Weights of a small mixture-of-experts language model, trained from scratch on English Wikipedia: 64 GeGLU neurons an expert, 2 picks a token.
Below are experts of layer 11 (counted from 0) of a mixture-of-experts language model. Rows are named gate (a neuron's input weights, with its number), up (a neuron's input weights, with its number) and show model dimensions 0-255. Each number is 50 + 10 x the weight over its row's rms, rounded and kept within 0 to 99.
Before each expert's rows: a language model's description of what the expert responds to; "mostly gets" lists some tokens that are sent to it at least half of the time. This comes from a sample of Wikipedia text that the model never trained on.

# expert 29
What it handles: Digits and word fragments. Digits in score and result tables, such as 0, 2 and 5, and opening fragments of words or foreign names like im-munity, ar-ctic, den.
mostly gets: " del", "circ", "^{(", "Tru", "Á", "É"
gate0:57 50 44 31 56 49 54 49 62 34 61 35 63 49 51 55 49 47 61 40 61 40 29 59 63 72 50 61 50 66 41 39 34 51 60 52 46 52 69 48 17 49 65 50 59 50 54 45 60 56 31 48 43 62 43 61 56 28 50 49 64 52 49 49 48 55 39 41 59 30 45 46 52 44 65 63 40 66 48 46 36 34 53 61 38 60 42 40 56 68 59 42 49 52 54 69 54 43 57 46 67 45 64 47 50 44 42 52 63 56 34 41 44 41 62 44 46 51 54 54 38 43 35 39 57 40 50 60 65 54 47 43 50 54 53 43 39 47 55 56 59 40 57 65 57 55 46 40 44 37 49 49 45 34 74 47 54 58 49 43 54 41 46 61 50 44 48 48 47 65 45 55 72 53 46 44 55 57 54 41 40 51 64 56 42 58 68 52 54 55 57 33 57 56 30 50 53 49 57 51 62 48 53 55 40 63 34 36 56 62 43 44 32 72 54 40 28 34 47 40 41 40 45 64 63 44 57 27 45 61 34 52 56 55 44 47 48 35 55 46 38 43 50 58 44 62 41 61 46 60 65 59 51 35 74 51
up0:56 53 45 44 44 47 41 46 53 70 59 47 54 58 55 44 38 40 50 58 33 36 53 64 29 63 55 49 45 62 62 35 57 43 44 59 34 36 51 50 67 51 42 54 58 46 65 43 36 65 43 52 53 51 51 61 68 60 60 58 53 53 54 53 49 66 52 60 65 55 43 66 55 53 70 46 65 61 61 44 51 61 33 48 63 55 29 36 56 65 46 53 61 41 36 52 47 45 43 55 35 49 53 35 50 39 52 48 35 57 62 44 35 51 28 39 47 54 27 48 65 43 39 67 60 55 52 58 43 58 36 44 53 65 56 54 67 49 56 56 56 57 49 51 41 62 52 52 55 62 54 58 31 45 47 52 36 63 61 48 40 47 40 43 69 59 43 55 48 31 54 41 54 69 43 29 50 57 60 38 41 65 22 34 55 39 45 33 69 59 39 48 41 63 62 55 55 62 33 43 42 37 39 52 50 65 62 49 40 56 62 51 51 48 50 62 61 50 49 48 44 52 64 46 54 55 49 40 67 38 49 36 46 64 64 57 54 54 66 59 61 55 52 46 50 40 56 40 61 44 68 39 46 60 56 67

# expert 7
What it handles: Vowel-final syllable pieces. Mid-word syllables ending in i or u, such as vi, ni, ri, qui, inside foreign names, mostly Romance or Slavic, e.g. Rovira, Pluvius, Edwige.
mostly gets: "vi", "qui", "í", "du", "ni", "lu"
gate1:54 53 42 66 49 76 54 54 55 54 22 50 51 19 45 60 61 45 53 29 36 48 39 49 44 45 56 56 51 53 50 62 47 66 22 45 64 54 55 55 49 64 45 49 43 50 55 61 50 41 54 35 27 58 37 60 33 62 67 53 50 39 49 48 40 44 57 46 49 56 42 63 46 44 42 54 53 50 47 56 45 40 40 47 44 40 42 55 68 57 51 55 45 49 56 48 47 44 51 44 55 35 53 66 47 60 56 43 62 56 61 30 70 59 65 54 51 48 66 44 56 56 54 58 57 54 33 47 61 45 19 43 59 30 47 40 51 46 47 45 47 33 69 67 31 56 51 44 42 45 60 71 37 49 58 67 42 49 34 54 46 55 57 50 47 51 39 84 52 50 50 46 44 58 51 31 43 37 57 52 55 57 64 44 57 39 54 64 57 44 52 55 26 75 48 60 40 42 51 53 57 56 56 48 49 33 56 50 29 43 56 52 50 49 56 52 57 53 50 49 57 71 45 51 54 67 44 56 49 49 57 33 52 63 47 46 55 53 40 41 37 44 33 43 40 45 58 65 52 52 42 51 57 47 46 45
up1:58 74 37 49 29 59 54 44 65 57 61 58 38 55 53 46 54 48 44 42 55 65 62 53 45 33 49 60 56 41 43 66 54 55 49 41 63 68 50 42 44 52 64 54 63 40 49 44 53 65 45 48 76 57 59 59 46 45 54 69 34 34 49 40 50 38 41 60 58 60 45 50 39 58 54 43 44 60 56 44 47 66 41 53 34 64 48 40 50 60 44 50 43 35 61 44 33 51 47 54 64 46 27 60 52 60 40 64 46 49 46 37 48 45 51 49 55 52 45 37 38 62 63 62 45 40 44 56 47 48 39 58 52 58 55 51 61 40 47 40 42 39 50 70 44 54 57 58 49 29 59 47 57 49 50 52 40 52 50 47 65 60 57 44 56 52 72 60 40 61 35 50 59 65 47 54 88 73 58 60 53 66 64 49 49 36 62 30 54 44 48 44 34 43 52 54 38 55 56 45 54 46 34 56 55 74 45 38 47 34 63 46 64 50 43 48 59 55 46 53 36 51 74 70 55 56 52 48 48 58 64 52 47 41 43 58 58 65 63 47 73 42 47 52 44 48 50 53 52 66 52 52 69 41 59 53

# expert 59
What it handles: Sentence-ending punctuation. Periods ending sentences, decimal points in numbers like 9.1 and 54.25%, colons, and the == markers of section headings.
mostly gets: "\".", ".\"", " ===", ").", ".", " ="
gate0:66 52 54 54 67 52 61 45 38 28 58 35 65 51 42 55 40 65 48 58 36 51 75 57 42 61 59 46 66 49 54 51 61 36 58 47 45 53 64 45 44 55 44 47 46 44 55 49 56 34 47 45 38 61 46 53 60 37 57 66 43 55 40 41 60 46 46 33 52 30 61 60 48 53 46 53 56 63 51 59 50 74 45 48 37 56 48 58 47 46 68 70 48 53 55 35 57 49 56 45 35 50 54 57 58 33 42 25 36 64 56 36 43 51 33 41 65 65 61 61 40 51 56 49 35 60 47 47 52 36 37 40 44 54 43 42 69 21 55 43 42 38 42 56 50 49 51 39 47 65 41 44 36 43 43 44 41 55 70 45 62 49 38 46 60 46 65 38 44 59 44 45 61 46 40 49 61 50 60 38 55 38 49 71 51 52 58 34 59 67 68 45 56 42 49 40 53 31 35 49 26 52 50 47 46 49 56 61 58 44 49 50 70 43 61 64 58 48 56 42 47 50 51 47 53 48 52 52 44 46 44 46 70 39 44 64 40 64 67 75 34 51 49 69 48 35 44 51 54 57 58 59 52 55 50 41
up0:34 25 49 53 57 54 63 53 46 52 48 47 52 43 45 45 51 70 34 56 38 33 63 63 50 57 51 47 39 49 52 57 51 52 70 46 37 45 42 45 24 57 40 47 49 37 46 51 43 38 55 42 58 48 44 60 46 59 58 64 59 42 63 53 34 47 35 64 55 73 49 40 58 51 49 57 57 46 50 50 37 69 40 71 49 40 61 66 57 51 51 58 49 59 54 54 51 52 46 50 53 54 68 52 36 59 49 45 65 44 37 49 69 50 55 36 40 55 51 58 45 60 51 56 52 35 46 41 46 56 46 33 58 49 31 60 60 62 53 57 40 51 37 47 48 33 63 59 60 74 62 53 49 45 46 49 62 62 66 59 38 51 51 51 46 60 60 50 65 56 46 42 67 49 54 33 54 67 40 56 51 41 42 62 64 20 48 50 70 50 63 43 65 59 46 32 37 34 36 38 42 50 34 58 60 58 39 59 48 52 61 53 55 48 67 56 63 63 38 44 54 50 58 36 48 39 38 58 50 52 72 40 60 67 49 69 52 65 56 47 50 53 57 58 46 55 25 63 39 55 62 49 51 57 44 54

# expert 4
What it handles: Non-Latin script bytes. Byte pieces of Chinese, Japanese, Hebrew, Cyrillic and accented letters in names, plus dollar signs, degree and prime marks, e.g. 金田城, Luhtaanmäki.
mostly gets: " $", "′", "_", "_{"
gate0:49 54 43 50 43 44 39 58 46 63 52 35 42 54 59 56 58 49 33 68 31 54 60 51 51 49 51 48 66 39 51 57 70 49 27 52 46 54 51 43 55 68 55 42 28 60 43 55 47 66 45 64 48 49 48 56 51 41 31 47 42 74 52 75 53 62 51 67 72 45 44 74 36 43 58 44 83 40 47 44 63 49 64 40 68 58 47 60 53 46 43 67 40 33 56 44 55 38 49 61 51 32 50 60 42 50 56 50 49 42 40 48 61 39 51 61 49 61 45 44 51 57 37 60 52 68 51 34 58 35 46 43 63 46 43 53 60 43 53 57 56 65 58 55 63 36 75 37 49 40 57 35 46 50 52 49 48 44 43 47 58 40 49 59 50 51 44 64 68 46 42 49 53 52 36 33 46 56 38 65 62 58 54 39 47 61 49 49 42 54 50 70 49 54 44 58 33 49 66 54 40 38 50 42 49 37 28 54 53 61 50 72 55 58 49 79 59 38 60 51 59 60 52 47 53 59 50 58 46 31 35 45 45 57 43 59 43 40 46 40 41 55 41 40 52 54 46 60 50 58 48 43 44 44 61 64
up0:41 72 57 38 63 45 47 66 54 50 69 43 49 61 33 45 53 39 38 56 79 52 46 45 67 68 35 53 58 50 38 51 49 34 58 49 58 64 36 52 37 60 64 55 54 45 66 37 63 63 47 54 45 69 39 59 46 52 59 48 55 58 52 70 54 47 39 44 68 55 30 53 34 50 58 40 54 53 48 45 50 52 53 50 45 47 59 49 42 57 48 29 55 62 61 41 37 37 53 52 46 38 43 44 67 61 42 53 68 47 40 53 37 50 51 45 44 47 43 60 60 51 63 57 50 51 42 45 72 42 42 45 41 51 61 57 38 53 38 56 42 39 54 41 33 61 48 38 50 52 44 56 63 50 64 44 50 40 52 55 56 52 18 47 45 40 59 44 46 57 53 62 34 51 50 48 44 50 42 60 49 55 41 46 55 47 46 46 43 64 48 65 38 57 42 52 43 45 52 57 52 44 64 55 54 78 46 58 55 45 31 48 65 51 38 37 39 62 44 26 52 34 61 65 67 51 40 46 56 41 36 55 68 48 37 50 61 46 81 56 51 35 46 53 56 54 60 56 55 37 44 51 81 56 51 57

# expert 44
What it handles: Syllables after prefixes. Mid-word syllables and prefixes like re, pre and pro, especially the piece after re-, e.g. re-pe-aling, re-va-mped, Re-sta-urant.
mostly gets: " re", "Re", "|---|---|---|", "pre", " improv", "La"
gate0:51 40 44 61 28 40 42 45 45 47 65 54 60 55 52 38 50 62 49 69 40 49 44 32 65 52 46 40 54 43 64 54 40 53 48 55 59 35 45 45 55 64 67 37 64 40 51 35 48 42 44 34 26 52 42 48 57 54 58 53 42 44 47 46 47 47 62 44 57 43 61 63 42 41 45 56 70 40 50 49 64 56 50 54 44 59 62 55 56 55 56 50 61 29 44 34 38 48 61 52 50 52 49 52 54 44 58 45 43 48 46 45 57 55 40 66 45 52 65 47 48 52 39 43 47 61 41 61 30 39 50 59 39 39 47 35 53 39 57 37 49 55 36 67 51 37 52 52 38 53 34 51 50 73 64 38 47 43 56 57 61 31 42 53 45 39 33 57 45 42 41 45 50 55 70 35 54 65 58 22 44 39 49 51 49 52 32 70 46 64 52 42 45 49 69 38 48 51 44 58 57 42 40 39 46 23 44 58 66 57 52 52 55 63 50 56 66 55 40 60 59 44 36 61 46 70 34 42 50 43 43 54 53 45 49 46 56 43 47 48 62 70 50 72 30 40 48 58 28 43 57 35 62 47 64 67
up0:51 35 49 51 63 56 61 45 52 71 54 69 45 50 57 56 49 62 42 39 60 55 53 62 39 47 54 61 48 47 54 38 61 47 69 49 48 55 43 47 16 43 46 55 57 42 65 63 31 45 44 44 49 51 37 35 51 52 51 50 70 61 63 69 54 53 52 61 42 53 44 46 51 37 47 40 60 39 56 41 46 42 49 50 43 28 44 52 53 50 44 55 63 60 60 36 51 52 42 57 67 45 52 44 26 48 42 55 43 52 60 63 52 45 45 48 61 56 35 59 57 61 48 43 33 41 37 62 49 52 41 57 68 48 52 41 54 58 53 55 38 62 54 40 42 47 37 68 49 41 51 67 49 49 24 62 62 45 39 53 28 51 58 37 54 64 44 43 59 51 58 50 62 43 44 40 39 53 40 42 45 41 43 54 43 18 36 47 46 46 58 57 39 60 41 44 37 42 57 41 43 49 51 82 53 48 49 41 45 39 68 54 61 59 45 52 54 40 63 31 38 73 62 39 60 47 61 36 54 62 59 57 43 66 54 33 59 63 45 40 43 45 53 60 45 44 57 52 39 45 32 37 55 59 43 41

# expert 56
What it handles: Field-label colons. Colons after infobox field labels such as Complement:, Total:, Venue:, and some table pipes and spaces before values.
mostly gets: "):", ":", " particularly"
gate1:47 66 36 56 40 54 66 60 55 55 49 50 53 49 42 46 43 63 60 52 57 32 25 69 53 41 26 46 50 50 60 45 33 66 50 51 43 69 43 39 49 38 46 51 27 52 67 71 39 50 58 55 49 66 34 39 69 41 54 44 44 60 50 55 46 57 54 53 60 64 59 52 59 48 33 39 54 46 42 48 43 54 44 52 42 38 55 52 53 56 59 70 51 50 60 52 44 57 37 35 56 61 52 50 50 70 57 40 61 64 41 54 38 55 57 54 59 25 48 74 43 51 50 59 72 67 45 53 55 62 47 53 47 64 46 76 56 61 56 47 35 38 52 69 30 53 33 47 56 49 50 46 53 49 50 42 36 43 62 35 62 43 48 36 69 61 44 55 35 39 71 63 47 53 46 47 59 65 49 37 47 39 42 50 38 47 46 61 54 64 23 49 49 47 58 55 59 34 47 57 62 61 63 41 55 49 53 33 50 51 56 54 43 46 56 51 41 63 47 35 43 51 47 44 62 44 59 46 44 55 50 46 47 70 43 44 57 58 51 49 56 47 49 66 33 39 41 48 53 60 50 64 48 44 55 65
up1:39 61 38 62 53 53 53 34 50 60 41 39 78 69 43 34 60 36 37 47 43 55 60 67 47 35 51 48 50 50 50 62 50 58 51 67 53 64 45 43 49 78 49 40 35 58 57 60 57 53 59 53 45 67 35 37 35 49 55 42 44 35 60 47 43 63 44 50 57 62 49 53 57 49 46 63 55 50 35 58 49 49 42 49 61 49 42 56 41 60 49 38 38 65 56 59 46 43 55 52 44 61 37 51 57 55 58 47 34 52 55 37 74 51 59 48 72 56 58 37 34 43 53 52 71 57 51 26 80 39 45 51 54 54 56 54 46 61 58 50 36 52 62 46 58 49 58 31 62 54 57 28 50 35 44 45 50 48 36 55 46 65 58 43 65 46 59 41 44 54 39 39 50 56 59 53 64 60 46 59 33 33 46 45 43 50 60 48 41 50 58 46 59 48 46 43 57 32 58 52 46 52 64 36 72 33 60 62 61 56 50 41 62 54 68 55 47 45 43 49 52 59 55 60 41 58 55 63 48 47 39 43 22 39 56 54 64 36 56 48 39 49 40 62 52 59 61 47 42 36 58 51 59 43 50 68

# expert 15
What it handles: Letter r, digits. Inner "r"-type pieces of words (Jer-r-old, Er-r-or, C-r-ni), plus year digits and blank spaces in dates, tables and citations.
mostly gets: "r", " R", "Gr", " Er", " pri", "ir"
gate1:42 58 61 61 39 48 48 81 44 55 52 39 31 56 54 53 62 55 53 58 43 49 53 51 43 50 50 62 51 29 48 70 42 56 66 53 65 53 65 38 55 37 36 60 57 53 54 45 55 62 46 54 47 48 45 58 43 52 67 75 62 42 61 66 64 47 59 48 52 49 52 50 68 37 45 54 51 37 33 56 61 58 43 46 50 36 37 42 52 41 41 53 52 58 50 46 57 41 30 44 53 49 52 49 30 57 64 35 67 52 47 36 41 24 39 39 49 43 40 56 44 51 49 37 54 41 27 54 42 45 40 46 53 60 49 49 48 48 61 31 61 46 73 54 53 41 45 49 51 48 73 42 28 45 49 54 49 64 53 42 58 39 30 39 58 52 56 47 36 35 61 62 36 55 61 53 36 55 57 45 56 55 47 39 48 51 39 36 46 53 49 67 33 43 43 60 55 50 55 56 53 58 55 31 40 65 45 39 48 44 37 64 69 75 53 64 43 46 42 58 58 45 49 58 60 53 50 37 41 67 50 53 56 64 51 61 44 49 54 61 45 33 58 67 46 59 55 59 28 48 50 38 54 70 55 52
up1:40 61 41 43 65 75 53 42 55 48 53 31 66 57 40 42 51 38 61 38 54 46 74 33 50 51 54 53 58 61 47 43 53 48 41 49 44 43 34 64 52 58 44 66 39 45 60 44 34 44 62 53 52 38 40 55 46 46 45 41 63 48 52 45 39 48 44 47 32 59 37 37 47 70 42 51 44 57 48 48 45 37 37 43 51 66 52 42 54 49 47 55 59 51 56 64 52 51 36 51 45 51 48 28 75 66 50 53 77 55 63 40 59 55 48 55 72 34 41 55 58 55 49 40 48 35 58 27 62 54 45 44 41 55 43 56 42 51 57 33 48 30 67 40 62 59 55 39 51 61 72 57 57 79 55 54 55 51 59 48 47 61 37 72 31 45 51 45 51 35 52 43 55 46 64 63 52 57 56 57 54 63 37 36 42 63 62 33 46 53 33 50 61 48 46 53 42 61 53 38 59 60 42 56 63 50 50 41 32 40 45 47 41 68 52 52 46 58 50 69 51 50 64 61 55 47 55 46 33 31 64 43 49 46 40 51 41 56 38 59 69 56 53 47 53 49 42 37 45 38 58 48 42 53 44 43

# expert 27
What it handles: Opening parentheses. Opening brackets, dashes and quote marks after a name or term, especially "(" before birth years in lists, e.g. "(1868–", "(born".
mostly gets: " (", " “", "(\\", " ", " –", " ["
gate0:50 48 44 42 65 51 38 60 52 52 60 59 54 48 59 63 55 37 39 26 63 74 45 50 38 34 44 60 56 46 47 49 42 40 50 57 51 51 42 60 55 51 58 74 39 41 59 59 51 52 58 50 43 47 57 52 53 37 45 70 42 26 40 45 53 55 40 26 46 55 55 44 54 39 59 57 56 58 61 27 40 48 63 42 62 37 25 38 58 59 51 35 31 55 40 38 43 58 50 46 43 53 43 39 41 44 26 68 32 39 47 57 43 61 40 35 60 40 63 45 56 43 33 51 58 47 50 69 47 53 40 50 56 53 58 43 47 46 55 60 59 43 70 65 53 50 44 52 54 55 58 56 40 56 68 55 52 35 53 49 51 39 61 43 49 53 54 40 49 63 53 31 62 47 60 56 43 40 64 51 41 46 39 55 55 45 54 48 55 40 52 50 55 44 44 50 53 59 59 23 68 53 35 43 69 66 71 58 61 40 60 34 52 39 52 46 52 32 44 61 59 40 73 53 48 43 33 29 36 61 52 52 52 38 39 52 45 50 54 58 43 58 41 53 42 46 51 48 34 64 57 49 33 53 55 63
up0:49 30 54 61 57 44 67 41 59 32 63 58 53 30 49 49 43 30 48 34 54 43 66 52 52 38 56 55 54 61 53 50 55 66 51 50 52 56 53 41 70 47 50 37 55 34 59 55 67 42 47 47 48 53 38 31 48 52 46 57 55 55 47 33 54 46 36 43 49 32 64 53 37 47 37 34 51 58 41 34 65 48 47 59 36 45 51 42 53 63 42 55 59 65 49 49 41 38 59 48 39 57 63 41 65 48 63 46 58 46 56 69 49 31 51 48 58 51 56 44 45 59 59 30 65 67 56 59 42 49 54 55 24 51 43 39 62 44 72 47 36 46 43 42 51 60 50 51 61 77 54 31 45 53 48 44 36 48 52 30 60 40 64 44 58 31 66 25 44 43 46 48 39 54 44 54 56 49 54 36 32 56 51 51 43 51 30 68 67 58 57 38 47 39 61 58 55 54 46 57 63 46 51 40 70 59 58 64 53 43 41 67 59 59 53 60 55 51 56 41 36 52 61 51 52 64 49 49 55 41 52 44 61 56 57 64 67 42 45 55 46 51 63 51 44 62 48 59 55 35 73 61 54 43 49 43